Below are experts of layer 2 (counted from 0) of a mixture-of-experts language model. Rows are named router (the router's row for the expert), gate (a neuron's input weights, with its number), up (a neuron's input weights, with its number) and show model dimensions 0-127. Each number is 500 + 40 x the weight over its row's rms, rounded and kept within 0 to 999. Numbers have three digits each.
After each expert's rows: "gets" lists some tokens that make up at least twice as much of what it gets as of all text. This comes from a sample of Wikipedia text that the model never trained on. Tokens count by the router's weight.

# expert 7
router:565465397490513518510496499484491523494529496481430566426482530530542469518518560497489513456334423450438559466498466478501535485442503490423569499564510503468483530512477537443506521438492534445567591463513554502557445436500523504520480440506542521542443484477502490599474469540521510536526442460510549481453467523475482593507560483502486498508422492461520505456494569457530507509480
gate1:453472466491495437504530550419520466473505453504497509512492564500409503496505457428500504487447533532467502450453494451505480598538547468500453568502456460525537488514532479532532543533500501463548550481524427506467452543508564446508507500541487457526521477487516424474606468498475534492468534515446511499492439526501418519558475502501531518529450489540528533526512483520463516525445
up1:538490507510537485525533488541506466465471502471449518559500493413560448545524499522377500572551467440501473485505458483428417478486449492463500526458513509497464473551470482506475496509511404513471472472507551532553523455542487496530550501485510460505544528468422502446536586469579529429531560506496488406516526535460522490555506524526559524457490527536501438528564532436380524519578
gate2:477539488364511517480502465497457481483463478470574511565482504540493474539463565538462553526526506542535554531454547456488489457481448499477467526577475498519442496516511511542487530477509473482558464586517483486451488542505470474558519571489530496494490490553461392526451556531531543400504517480448495482451556469553520427420450521482511548507531553495580545496456596573509555510514
up2:506436498498566519510483530502558454476515585547512519510514465457536392538468469471550549506466499535489448493521481486503505548454513458460511525514429474505519504540472541512517546491458555506477452525516519490509484454540495517543545521464495505504450520498487488555516552520565512518476492518476532535471548509470502507450527428493505439481539484520520508460571419445522525552427
gate3:493478450505458485502502533588463457489570515471490538512511479506507489492466561500537579451430503486468570472461512478517512483511410552550497467509557489429486524509583518446495527453491536445539453501501517507506526520554500500514536452479489464540501570508533511517566464551495539593449606557495489474524420554541491418512482502533489525520514412535541487409466510502493499524493
up3:483500518512430478497442436450418509484530464527524472410488484550514507515572461534489513549492569480546540478498482598441531506535568513473508441500507431538534526506503494537573447493577516579502481565473566448479501482552435502430507457486463467462490415563454486517482540523417435457492540488442484473493500514538503502468517417510559596512489566504484535549533428584507532540458
gets: "a", " the", " is", "es", "o", " which"

# expert 13
router:479529577480552565453545467521462530509443531461492433545536478473495475453424550527477545568533517594523557505460485595519512472491448489535471524497482526478525455548559516543563537460522460569492450513544467456498561549520406555475492584562482449479502474443480526495542507520464505439488472463516467479501525494484522532487505491539538526545515539587509508513499483434544452463518
gate6:467462501489451506458556495515540531475491500498428503542501424549522496499557469453462488504514561551548505525493527523544495457458465556523495476459543476507563478517468527478464547525495419494516446540473524468462485485497481361474479559505457447559475448478504516531553558505513471436496451530588504507494453427525574500543466430514537512488556491484460514571501464493561430544512
up6:511466469477522496517531485438549465469494515481458515485455565508520467515519460493417499518515510472483481464530549486543481565561489535550470504464483471538488555506561577477539539497460499499520506591421499487571611489508555502497477516481508457427528559551501458511548532582485515471549514506525538544487477484508494529466488465513509473596562541434439479551528428491501422507525
gate7:453546493487439513525512528460490463425540544532445435506489507459515420553463500496442554523469466444373520437583530518527479545481446555487474521505470440470505487473474430502470485504559477479561516501526556467453506495544539526462454457457540496516458470435604491479561532481500427570517509470514535550506565593527484433528548528526482508533444466489537418482513506485516515565466
up7:455489523481463519517544450447471505517574523566524449484485536512500453512509542505422487519540528451418509463518540518491446500411485581508430515476515533540500520514487469535510559495516474505440466478583539497456525543546463473570425490508515538583476483488518471447504491493406453519558502495527529480570492513482489440516452498538475518432470478481588447539524527505519543483530
gate8:479480468494494516430458448554476450532493499527470543439448472535458526447493476518512563498492470471507512538485496412524501470532435473492510495485508493476526529490529547498429486508347496479476485484474533586517480543553546498564439481437558516539578516410491541484494529471477434470528467498507510462454476466508443611557457502551558436515430496519444535524475548437468511534552
up8:472433463488482536506466501490480456501458565514580401446470531543541459512504432551553578528479532512529526433516540516531490513580472457537493458465583553459501457568505535535483464477537565481573533500571503529468551480485541468501388487505399534519480496486441539509442490567519540536480510489528489500596475471483546503525479501476549515480496536477510543491413559432527527487507
gets: " B", " P", " H", " W", " I", " K"

# expert 24
router:457547526496440502453480456523494481586419598572516389487428444531506541457512465513466483488589544516523550473548556472465520479540517528555486494553550551500477459506470503523506504557523471444487454544509525501452553492578558539540522574443500539483499559526497509453483511580478473467495521478524468528470477505518500431471436520519519557484466519534548496519443521469512501481469
gate1:471511455544494475514447572568513521361467476594491462432483508505557518521534516496498572467480443449463531531475469463418509555514443544483487453507474471409451528472543484434500482506478529413514530457491497498539522452481577459416523473449469484415477519483490467572469502522503499607417510524517466507557563583558478500423497548472529495479491513471496566446445557491472493530545
up1:550592456551491512448436478492503602523464449511496481457487582485486499596497551487520537518535518489518363487467426506462445511500520506476538497523476504524492541460496470534481570493505536533472538476513486517498433503518510535509535537478587486516545506494543458525488457522598585509519503503557417454532545533458493555489560519462563577503505476518447482519504431511548514498538
gate2:477546428497496477466482502460501414516391471565454518484499387498597570500516525502468403474500485504508446500464451473510502465490473524458572454531512461446548457561537535431504465509486502570489492534490489528468448583506535509507454505508542521466446450446543457518521549555539482517484571512502538432436522509485470527532554450443481490495540544562507510413515538476479457416497
up2:527447524528587436506465530546508502522525473566495520501470501433531574480511526515557493511479480524518520589463513474485545486461531480490471563503475464462409591494492537456459505558541379493490463526467494472519489481510495541552512450601566540579431509536527459525488508443463544493438479505516498516466499526491504512490485395516467485490430510503509502449477479470508539548602
gate3:495525488509492462544436535516467529465488475474497556489448483473526520491586425464504499482447505598478431481495477495546496523507539491498527482515452453544562485478497510515431522602477427467498522491503571531494467490482502567528512437527433428559478532437525468483495455462474484593443514514489577470526473547536473556423517505521555477449513508498505451447419493519472471524445
up3:544455486501534523580462451461475580515459529487495562478435498554482425464525537549492488463435501518540494509547520456456461531547539403522565489508424475516499571560483516488533474504560535500519472471508510504491447460489511539533472536469532478522432522526447494449524520491521497590504483469474563438516548486466486574514468490481529454450565502487520535464498510539506501505514
gets: "-", "s", " and", " of", "is", " in"

# expert 29
router:510568519517577547412502486525481507565576487520506454549445529503494504577456491550515445554494540560545485491558474506574536499454539506455471423499523454556482535582444557477526464501462483553550460425464447519555542424483534454598494536503497538478469534579382445568538435513491490545462435453470466465530524497509519491595513537539469528485505459480535525511476571449579514517518
gate1:504563509477508517531489474535483512500489461543456451458493476473453474548484579429506460504514523566473437443516510501531531516524540463479476497467461445450392545506424492420478492536539535490535505491445505551465548554517471497473457502581521484533468521483490537469426409532540491554454537466534477532477557452512486518493518548412502434438467506444499490575476484442517510436426
up1:458526461506511421493497516451507451476491471488521466512470505416489509528523513489504501422565469418588493539468526573494446496539549503451454466547515444581480455517530491482510479450483496592475563541465475539512495587484406481499516427476480445489486471488515482474430514494479437563480528548429391480500514485533439436432516465584523603528548502524485525511450508573437540578509
gate2:529524473520521473478579492455568491504506591557536495492536515542562510501550558437488481497544471503538464475489501470486485511490559468507535523475461489500540504549532461478559468504512457469493450488374525567474529534553518515532500520545575438512525527524498497520513425490526527493528457529475532433537562497492469485517542503455484535476507482547472438442415473516511470454395
up2:529466464555449539466523466546399543545465457592492490501526498498481484522483456534507482501452432477532555528588539560493478519488466535507544523546514478578508517496489494529540582478503517472535497521549500549522479510503460496487479436510441578469473447498454513559498502497447465472515504447500519481537518512564582452546500445532508455525498536485505585532482598586501502543528
gate3:528520455476492442512515593539527492482484483420464462492450547487536535546513445519451519478539493494465495486529508507496502536532465538476497506413440450482585501476502544488534499494518545509532527454514512509531501459511591539443553507500484466501496501457409462489544498477462535496512499504531517467491495518502524534544555581608464456559530500468527485471545558488520416501463
up3:489621566501530535490511506479463494490471518508470475539518494492519471468499454480331442539478436564411514529483492560499484534500520528566497487498537522459531449532503544461525555459498460469464498500525504496586506490456539480517556495515533529508527489545411508452513501522558500464546483493468434386469452543488552573425487555601483462519497529543488420525526488490574476541523
gets: " R", " r", " n", " c", " m", "ant"

# expert 1
router:533448482545543521517434574468556511470455481440462431520434483520541487537463480487528592476505442462516482483477488526557495497547501433532519561468541444499539513429548518538504445500529483469463507464533496500441430448481547521519535544543439405513526488457523441527533523462480473494438444491541514494511498535521461472433559434546445551579581557573543475430526552454406497513477
gate1:456507480534463498580472530521583480489501555546558546626506523433496580508500476518557512485536481485489431544549548522495486562499496537510385529482498477499495437502515612469390463524474478485471528554504508515443502537520456547524403539455568512521497532481564576480427548460506441549483497535471471523527487507598471495524399507446516466546465527556425548509559499460504512463399
up1:535469508497542482489525521514492545474519464504489544491500550587464479487583506506493528442451506498476503497526479509489427527460548492491560506517520575533476520513467546494549483531442530432480535468496491521553457498487569454486549593528504404525527511449546475524556452531456497538509511506541470558509447504509498534511444510468458446466447557453405536554454539473497472420476
gate2:478482468540473501459529499498516493584542523541469525523475518507529543500537465472550510487590570421490551441493497479493537507495533552511447460547509487519487428419507507559545522484533438509431457532501544491516466544484449518451551481493427454467467466481523428548449459527471512452534510554487498557533412468443447426555488490529464510575501479454568506425464489586539407447531
up2:453499472461525462487515543478539516489479514461468469565511532402484458554498443490464460531494392507515462494571470482538457491545478501549477477497515638526456521491416487421468582531459458514471511445475519545422515497498502527545464507528579487557532501573495500554467605450487570472465512493455519487567435415515507526506461464439466536524517472511511473480539474539465496511483
gate3:466457390529464497462541495560495446517537541547505558574444510493526486485490535505549508473473488520462444528487437524567458521583521538451498518521492494443473446487559565483499450552477433460475495490480512505467521542511443531518539420466639519564496491483582540533534517506487443462466475549502493476501498509551448524517503453420515528543500568473484500408502506514511446457504
up3:455499521522479418477500492581498459490484466528532486605537533488511491444536473480433543467520463569497492595485435539503538460553514462520461557448563543507439471460502509520497580527506492465451447501483525435492475487510594573518539504520475483510492494528491418469475543511573517381511535469507459548425489469470533484550454491495541556507443512503492425498469515477438485466499
gets: "l", "it", "in", "h", "o", "al"

# expert 17
router:497466376481519595518445573531511453535421494473540518469432456532535528500507461532487468439512450446539514503490459540456496407507484543470496581546452534420492514573482483554508572505504509456465483463521519589479477482505514505446481398429515564471524485540489434519463501486455470451463496478481490456508485509560468494519564443574490528501504435574579556450505508544552516435465
gate1:447524543428515491465497500523549516480472470502536507477527488510534485469495542475482491474588501506528384470516537462481556530466496516495445428451477498451463483461417496517493501459481535511434489457558564569516591476482500556383509554444458580463534490515513535449460522518471534524529472517430547558504488464484529564498531524497508458508479430509405471477514486493444539524440
up1:569414535518472495458541580452568529473433451532519547504480512479524482525461491490425481508483522516461501495508471521556503465487537457514492450435497509486535572422472479489607474421462497511486446463548528516463502439555524424425488508522518517555454534485525566540516566524535530487516446449562490484530439482473481523495592498430527429460462483496499477497476506451461554580489
gate2:494516494541564525509513488478550538528488547496460492557504478470530503489478491472536491482477467476507571504548454496505495457456411474462543480546453531547475523501490507499428487528489509495464472518521465529456489544527489530489510526556505453469467494518547524531564520457618493473555471605443482499508495432475509459387510470446413512482468500502443519469488516469483440448478
up2:498475493509551524547498563545544422472496496470595452518427508506470467451531479528459500539528476467536500494465492510572535509527571480561548602454511515478547491474518500449552472484462497546436486520449486543521510490488486477443510550516490452510675461531489512559447504472456443478462485515477508539474550532571548513496504513477492441469564576464507469512509539488551513519530
gate3:510547496565589498519444547478567488495515522523477468538498511462439448453549436454506589459565547482527501560545548481544502508525482427514429518468458470496533592472492514404425453498537486585464553561499511541522462454550489498465512536531463527502418517471563515530480525492482515484526508492482490404490511511527517564439513446521481519482504540521503509415480435529515468473430
up3:483466507445535506523483439501495441462502529494474459509524530564463493527420431467504537491566470559521559569464477463492476500515480486501509536483445493511465518451505404510494562494512428577481419512500456515484508488522529547507460473552528522526496472589436514493472592482494478479589518555520476487462551558528502570446524484492454566522539525623494564488562489517506426502508
gets: "ed", "y", "ly", "h", "on", "ay"

# expert 18
router:566445481497539484498417494472494487478491498417546446427530549539549583579505495529584522498603546517569524516522446508443485482437508527444494501546477466490487594531491482526440513481521509512497474487531475533470471443543441557471520532514503516478506446536491499516479538483378529467449505523591516556510525494510476529557523436469580487438564474546514483440547452538468514496548
gate0:516519454465424498512539496524593483449563508506471524500497525543508519509518573473572482481464424563472557504512522504435422508458564516515520485532521477457470495478547460533490503523477462535506524526495530460515507499383492538430518410533526492494528508498430441559535446531566484471503422517497464453463434452489520467537445605521489483458562525462553561475457521490549470524490
up0:497503527444423543450455499513437528555431509524551522499529471500494509402464442542488502451511516551546469491537488460521468404557548526540491488457515543494461455543469421529538529496554526528479466543527570484442517572552474466476481477484519507529542513519504504456400456503554480511545578487440469537482569512530530490466454542551539441477468475535491482530572522541520483483434
gate1:528557476408436600477502545534465508440427543534490502488530454530489554489490571515513497558477493526530565540498460502364490421594483458505491471527408482430497433433520498456550524537533480548509461502490494518558450562508523539468472569484459484507579499519534526473499478502485482496475499524492524572492569521515495538468453477470531533475559484431466512446529477535488410520470
up1:464554478505499511448550523495506479467514475445520567468543462492480487475469519481497511469515429501555465543439549444563559492464443490532532476512460587429446468530531522528520539514499524514491524590562547616512518524486459593476474470486496557515516491515503547517524513511446509523512447460527473555516535529571454589508509523494462471582444487525482605511490511496461470468525
gate2:530518494470568541528488515463556466510455587501472513536547489501493512424529538432525430499556493523535497561484484494497495551424490539492501505531485538506532455522522523507517522497463495492537447538446516511465545474483530440459614540501501583439416484552572537584538490538509493491459469474511474547514431460537490442494529586474431469467440454498498520491479553599486451443434
up2:551484487496538441469518547539524522511532518511457455537503423531520562540532458488483574524498531483482497500525489452517585492522543577470462501493504495564552511480481547580526534521449413448506456495524518423490523496533542476522497479451482502482444484464489450510599524475462441506543408433573589500504492538485518578520550444547538532488590598466523499485452446465520429525533
gets: " |", "t", " ", "or", "an", "ent"

# expert 6
router:527455538488427513495553508563486510509525535516495514456567462498542455523537536499518448522533519503517500512480548538505515480435448539463481510597558500477494507546481485431523514489517526451420515511455508530493513480531490481474617422537540560479507449539503531504511556562493486507525552451474509573517502472460499511523485535455516463493478496466472467465489553564519480525542
gate1:468503462477518477550459530524510471439453467561523478570533467502458505551459527477489515538574491588493490537505477436478407533523507540517417492387497427503551570463534458466491511478507492508524469547506557507503413559510487489452480539565457433494535517492483505505528493420491492556462528443459447469455533510492568501570532543567519422491538514467475464434506505491515566477532
up1:504490476532525618565495537479512442549506486471480515499419467483580476443517513499481447564456483511465494529472417554471465464500446512497516553512593518506511492557506531480483453602500467565514559452433486465478486494595499473470471493517503515549470494550542558454480447501541489451452469523487501495518503479548388539462486542406470504468471512541466523483544468501538513470536
gate2:489472482494475615510544516532510496462529544527518560520446495469520449448444561502449501515391498582440468611509482466511509566524534499424456480493434462503579513528526521447507473506515476529535534499481570551545549548498462540512434429549562489440520527507527470485488499438538513523525473475481513427478460523515509463426504525532531482494506544481536488485540490542534515509558
up2:526511439510430498459496511430571544444542522512469540490454527554470448487489505493476519513389486530424526457504515541561518521541476479451547493476494460557555540479543564475455443496548473495517532513515486538453479526513483515598416446508494455453456583471501507552511465548466446523505483446557470419463420542500554487515479511440562445470472578457508413446468501463487517489560
gate3:509457509495428542502499529508475518491547501499506542472518507469533580555469442518464484469476475512555488533459553542511480480481506480435459499566533445476481413486524526461443496568541476553385521508510508512454459519577553472476396522559498533472559521539445483487501580505545504521464472449539484542432439513525449470432443507588558534514498540453457445482412486514479525555505
up3:521434508547475524531487554464556484537462485524467568511507546580418520523478562405427523491492458523470475503516461481442494506511536506561502443492525486529516480494544632522404469465496520463478501539483599590464524497513498414401441452486432515500470551506507494503491487480526501433431552479535451473557469467532461461526532570570538423447527446489522502522521520499513470468478
gets: " in", "er", " as", " In", "on", " E"

# expert 14
router:484503551522442413411510471498457535443529503519533520547531513529548505482500441501506488539508558563511455526429549525478513536539603529464505435418529531579498459449522398556487461462497468535442427496480538434574550533460506494563541447551469487485455468471518507516436430522480524446531451508471510536498499470454454463571526553498487576604563479469465550525489492574501456506550
gate1:506541482514457487484495562436483530447505537518498507471552577509463531539481565501515570459436487475529457452491522534463475485494455465518498507553519375476463490453550515493505510510494509510464467529516453469501545566486527494551524537479454507504571474400504417606505446530457451519485503528548526405429509568479566551517480525570524477538523592496532456470497533483510400452499
up1:473495463477500500486477496424528441539442463468570494562541472473526562556490418487479502541455487475467527457466485450520435477514554483499392497530436561522527589496462532528515512540571443523467509538515512464542479501479522446518511474515418513470451453514448475583510491579530580490493542428451555480453443518513520395525567504461443541548511498554542562448443513550558538426518
gate2:517508428607449473487536532442462456529437548498444506447478500480529491468517548465492479431435449446505444530524507508494522502539487459447479568473451534550545515522525490463443463479533471433437520519484596496565478545512545554494516531479441498518495520552578542508475504436463505458430446509519554511480433554488462427488511495415509587566427452510495535519457532566475484536492
up2:480554437464536534499514434455431431513535513432501480476517558523492501526449479581498469502566492475559537519493529508450475478508527500539529488544491539480574465467511536508559524522520460544519441512482503511455440563535555495534532472480492587476523480566510509545450498462511485460400547513556532448465441475523497399512453566519542545489522460510531470464496547554438506467513
gate3:488463498539585509521466463458463547547559468501441458562498469511500485475421499460481578417448502535512425468503481503498574512447482472514441493460476473515374485492487581521423487551462447502478500468557486473526416448512497433548474496514479510545502513487537478488442522508536512470551572531477485578526555418541492491536505503477521518526505505484487510483413514495448526447445
up3:479553491530464508461469507487507501421500571459523519471496497417485466522528478575493514453501523551459482502527547453521570528418523492507507516588531482514502433534491379467478410491517498514543572488481534567461529475524487557493457505463530451507540558546521512482490523428512428522524455496497459606451499470538531476535491513425455559495513492522503501526502477491534515510489
gets: " ", "-", " and", " when", "n", " where"

# expert 10
router:525482443572487528510453562454527461461536410484480544421464530531467554520482477465543551432418399414526506467545475475456497559508465500495536513529471512480481529507520545512554487518448507441539601460456506576541455548490500444498476451424536481464495536476550471489460493463476471450456543512500520475501490510563427405515505448470545472482515439544509506431521522479439491514464
gate0:470545514406481508514537483485387507489459545484539431515522541459536455547430560496509490518577505577497561534483459517468459494510480503536511499469467549504500447459551505524491468496505506519502410498503515484456572441521432564455455613453502444463567599502493538508490503431501525476488505528487454476484492504429499495506537526504516433466511539536484458567519554468472457465540
up0:550469496496452549455561508421438444489514541512528464488544530473495498490520508533489549426505511500485545519504455527518505590514546519491509524523484558469468517476508479601546553493481500472507561473472514584476535522494495486506387534451521465461518526494513497445425442424502408456572447458513575487519502475471475452460475504477523442480522523586508528506562522534472418535556
gate1:453536577490523452537540458518491463532544484513464541501444494397566534491443473418512506500399489512472542501454534426498499529503524444513447523499504462495461501561531550473455490525448516570479558567436467480501476523480585476554510462501511475567472475494569540560467462538544478626560516514437517516486477482513474478457454457513530534530431485479547479510521456472472488505450
up1:449434485495453471620517469504508505495445452490564512539514468554446533515482450465517461478544510533604527455548524523481462618619561492513487484524499444499480490498576483487459490498495484533528515495548505512475459455541505518494496423410470529457519514520464522468512509511451530546505508531531494495610544459525472548516439427446521518504545550458445468458475499462524453537450
gate2:542507464536389541546465576467462501480515480494440431542457558511480487552490481514501497478476379567463534542422551502465547586412464491510510537514483467490508464512562535547514501516486531512522585513477458561513579497565567512487506488531472480476486469473543452474501451404514497482461474482461456502505561492552494448493534535537478464529516492555449473567422522580449499564523
up2:516496433538452518477501553510513524444478565480493535458471524510498513558490508489514501417511466522527505475414482540495499429516499462481534490541476497419496487531598485483621501478550532418576464459519510566499534487524599525509464483460506529523439547447538538487530527484544452516414498445441508563519482520527446519545531521560561539457454482530550469464478471481546487460464
gets: "s", "ation", "ion", "ers", "ate", "ity"

# expert 28
router:479497472463476436557530450474459504508564474518531493512572463512515433484571572508579462541465570551515468469485504446455551584506466561507438466522485487480493529480499497471465471499502525527496457482579467415449512509469467515474475526539533472518412472529475553457486505519499560563554491502482562511464573455473505548523456564443469512496429493464464574451491459504567531490521
gate1:458530501542500559565433502467487525471399499434537499547517493431496483469539532558541545492572465568475488491478522445534430453564491498553440498521486450494520551519536511517536530522531482509521496564528493479468493601477490556409485505463510459490546469537501559493537483527421477455471446440563514511497522489520444427509461478511510509513521464466525528493467509474533541600479
up1:422483513517411525517496501532421424487501489563547505568550444491457519465524573547493439527598494606465496431520508425605549538488458530504472502464510453526534466505400528511475490478443483528466454506448471448515456427483525460520471513521490517461457489477523523506472506544510555498539472545549495461405515497507605540568532514489475526540469488518529527522494482513481517448519
gate2:444498505500510505461544483452489480509505497460548481496543506446491464519500542488540475456478446487549544540487452494541484459504549519521508459403454552477533438459540448480519495465522441467498457592493569495481458544529375576433506477477481514464496524586528561514506515482451464484520491505572477496490522546524499573487483503494468496474491562481494497470558578600472431568513
up2:416483509482476473518514507479501481526494484455540497511500535529543488488444491512530480511501502486454446579517499427461488505423521502484511517494502554513438464424472430519457490547488469538510427568499535479513494490481454539490385492502476475372486507487522454478520509441501531566514512591401540542407539548589446434571539537499457447606502560510472553542496469529521577512502
gate3:526509478455427441529521504507448526502483414495522467493548529473579458470473510536474473465544468532546446498472522463438520471545469518383562544525496486475465548489514537462447433481516456539480494523455480446502482491539475555424503499577468531500506454507552443510555547515461496533436558515530473512488463500533508482468491482471469555524534503503521523548452512559542562493548
up3:470490455444483566479530504563456411514450533456497478410564532475519500522548480512495514467497408523536482519481551498509536487507449475470481470561459423533497487490488495544506540526528570455486421487510499465547499465540452533496474493493431447447437433508488417425508446533496437510501506427502547574534513546527492521498469481486515521478530524527489454532487494546544555499533
gets: " D", " l", "1", "°", " —", " Gr"

# expert 3
router:547468456484467517472478556487552465479409577545489580450464519597417503546550490511540488456523446494537431505503535516503464507446529468483548485547449490510434517463483470514454488556447508484488511498501523590490476486469489513534487421479541539544481559540587495533514464553513515582462462531464488522550495511581440491478530464470485448485488470446532580528528517559472493497435
gate1:445457417503558529549497524500418462450484479459439563506533477429428507466492460531550504500471481549532504560483413519472439503546493513493493508450503449476505463513549540537478505436529492472520537465471458537509524501562500543438527487539423467531488468431520473458477533512502533461519457503498457459481530474529438572433475468569498465510543503529529551444496577453454553495497
up1:464492485530497462455482427458527527451554447491485477462453445415503496495472565477538509513480560461478489494473496504506490455507588461554478529513560507474465545538574531519561407504381478431471483445451472496458525428570495478441452530531574433500538414522443493509514507555470530533557524509547506443484554503471468461516521494448493416499494500470547496490509517439485594507536
gate2:557527513450554502564568524494435431460459497504533471437500398527529493510497501486468476539487524480455460504499446560513505556535508517457517477523494454562576441466578459511587566421490455548517437491570525505484485441512476487536447502544513544502507555517504511428510443533555546516442521492505446477560534515547528482574503499587509519560534492523504466487490444515522536476491
up2:505468524461440489463488447510465482437467477593486480482495485529496534486542544502485531517551529498451490465598494468427515469461576506553486417487476387561588534507409553508520457548490490516422470519457449480483594461459532508496493514519514485526555451496485513524494530503459478556451476420524478498514481490416515523590514524493569507526474480479475489611478552503568511458447
gate3:509502521565556480494492423443564497496559450487504508506484508477498463543469435526525469470581583483513465527528509517498543526517536490503470501491439517528448554515479458509405400583496474505470470477509516542485424505482443517451465440460518497535530438501531447517461570468467427547516483456507529520511443503547428557516539464526400459547507485449510502490561498444507524480460
up3:476562527459485474530476491440478448524488566559507544498549456477502479492464459517484461545519548439498426469415467560528476517411447486526426518585561530516546461475519477576564516486479521523529486490454510521506525521500444563502462436515520472490491495468534541471476453510509557516478599505559467556467483539514525530461496497502460501495486490539396488471472533532490526473589
gets: "|", " (", "'", " his", "i", "en"

# expert 8
router:510519576442536582477546480439495471541534499478549511492590510473507448500520544583517480542455530523442456456493480488541457464531522433529434465472563523528455434509514405534559482529488523516537508439490403441478512534482547478580443521525485487572483482496516481516463469446573538489552491468500469467474434485446527454538525477486439577539519480463508455512501472496499503553505
gate5:509495421503445598466517516436505490458498508551473501512502546483523501418466511483454565452509458505480465550510474575452501531529469458528484558482450473479554515576562484541404542494555466453541548517472493466562464474529482479508552475585460473418487465526517459568515442541478556436502488495473513488470501540519516517532490512483604561457512468551467517466507518535499477530522
up5:574503473455572445450528563477532462519557478569431466504548511507490448553551503459406493499500522493556488452576530505478550495439549518520538528533494499470568459549421483467530434513369509518496504418500551495532516503446429466441507482498515506511474507570524595542433485477476490407413480417513528490401496518461555554509454497484493525515510517471536601502434477571541544540496
gate6:409459524487493479506464463502484494526513461538454495490515502504528416511444544449524553495521479565480477414512445491553524481509466532458521460499500508498410513532489486544547493500487450513447430498501481474435444573514460518545491518545499532471521550493514471517544568557480470479523488496479490533577515511549525491465498511589493504506517539477522482529445610523417463451556
up6:489457482535509493530527451447448426468495470524433467470512548508488451495520496492489401487485517524515583452471491544516535459507513497416554452494492443496493527443473482546551471483520483487547475523509493483557453427573487513535502470438522524424512417477506454536500550526517520501553538461455503511543473523499443500582480461504455506456552470486466488548466503540518569559548
gate7:501459426531453503543507474471480467499442586516483521446498562568503576526471500498500508439526442466538464500458516481459553474526468501536466526501506565457509530512499541423500571440433533486530486477455504495486448428538470535503495508495514474462490541563544489440459551540516478447467559455497459502505493470491499528550535483528427563566411465548458543501548426420583538531505
up7:460517531444489429541502489474532508457515484549499526493459525433452544417513497481504482503404485540500437466478569494512537532550591515471527453518595503493510531482445566518558535578487525433599530437460522503512473525502549551478482450481527520487505528495517500466526508529540498560487456460486424503547489445509430455495538506484448541502509522452531586533569516420505488555518
gets: " \"", " L", " ch", " Ch", "L", " comp"

# expert 15
router:468525538513546511543527519470511500521543466480496540563452452484402464500427531484468455519463486468537523553469519547485479552496455451464530543468511499510481500526496552498497506487493487511516556528472480579475487483497425504520476462569432463579474505502524480459527531446537482558503573595472446443536430533503531500477507430487440458506523535532483464496453465394551484476499
gate1:423624451532540530541462542478523525505507473507531482500514499487486520433547503517601480476416505507516527536429490410516495545458528499537503505566513427462499484478462493432554473448528552517585504540495553418460480447478470464510444550528499508527491454431483467528460500494549526525537563515462515432484533546551526437543497504484531513500438521506577528534504521505512572527488
up1:495493515494467499440448457528498572563496523483564521517479543462544551505467441522495563471551484466473513489530528490503480467547528472539489444550574543526416440490520443453456466561517523436493562467489549467587479528508449569512482510521498526520553496463545530502503462488516551595513440511479497514556477502472455536420524504504507535533543510562480501453481443484487501555504
gate2:532517497552467581513473506489556535559532553485499480467571433468455483536432556515393508486493506501492447464529456527489529493509439550496535480529490499453458493517488464506554532460508524513531456481585508517489516476523499497476508503485523514478533422421476418554476512500457510557508456553497498476505594545487505518529594461533457493475529489522558413501455569545501539516486
up2:490532523552483551434531528537412477467579484515454525478444472522550528490512515520432489502449486518471531463483539485512489489473428473530551532501497544505449507538426606485444423515567537480395550519476456555468545511569482507519544521540525489487494483488506491458469517473461516518492454459513468550466539529486456531607531557516501609457417494459507413474536552448514514531563
gate3:527515507490510489517414592523530491507452426501476509435486515505527516472487549491600516471500501476552517530567487521407540496452501554512548595428505521489478496461486495475397478506494589494484587422490569482549466429578529535434473502517474523575457501504572532465538489490541543459447545523530548473494517526527492547460446521503558552437523496519569515520496425523511468488431
up3:516479516481474575451507455588513477559530475491533451527564499471461531508399536485422507513459530501478506533516507587473465521487483479432484480518507493489536426614472429443536457555470418522474478525486550484504516482523441566498515555509541474487594491491455493526509447511534533545524478529539465479529472457396501473474483562510479491500609418526469456560523546531478513572496
gets: " M", " S", " D", " F", " N", " G"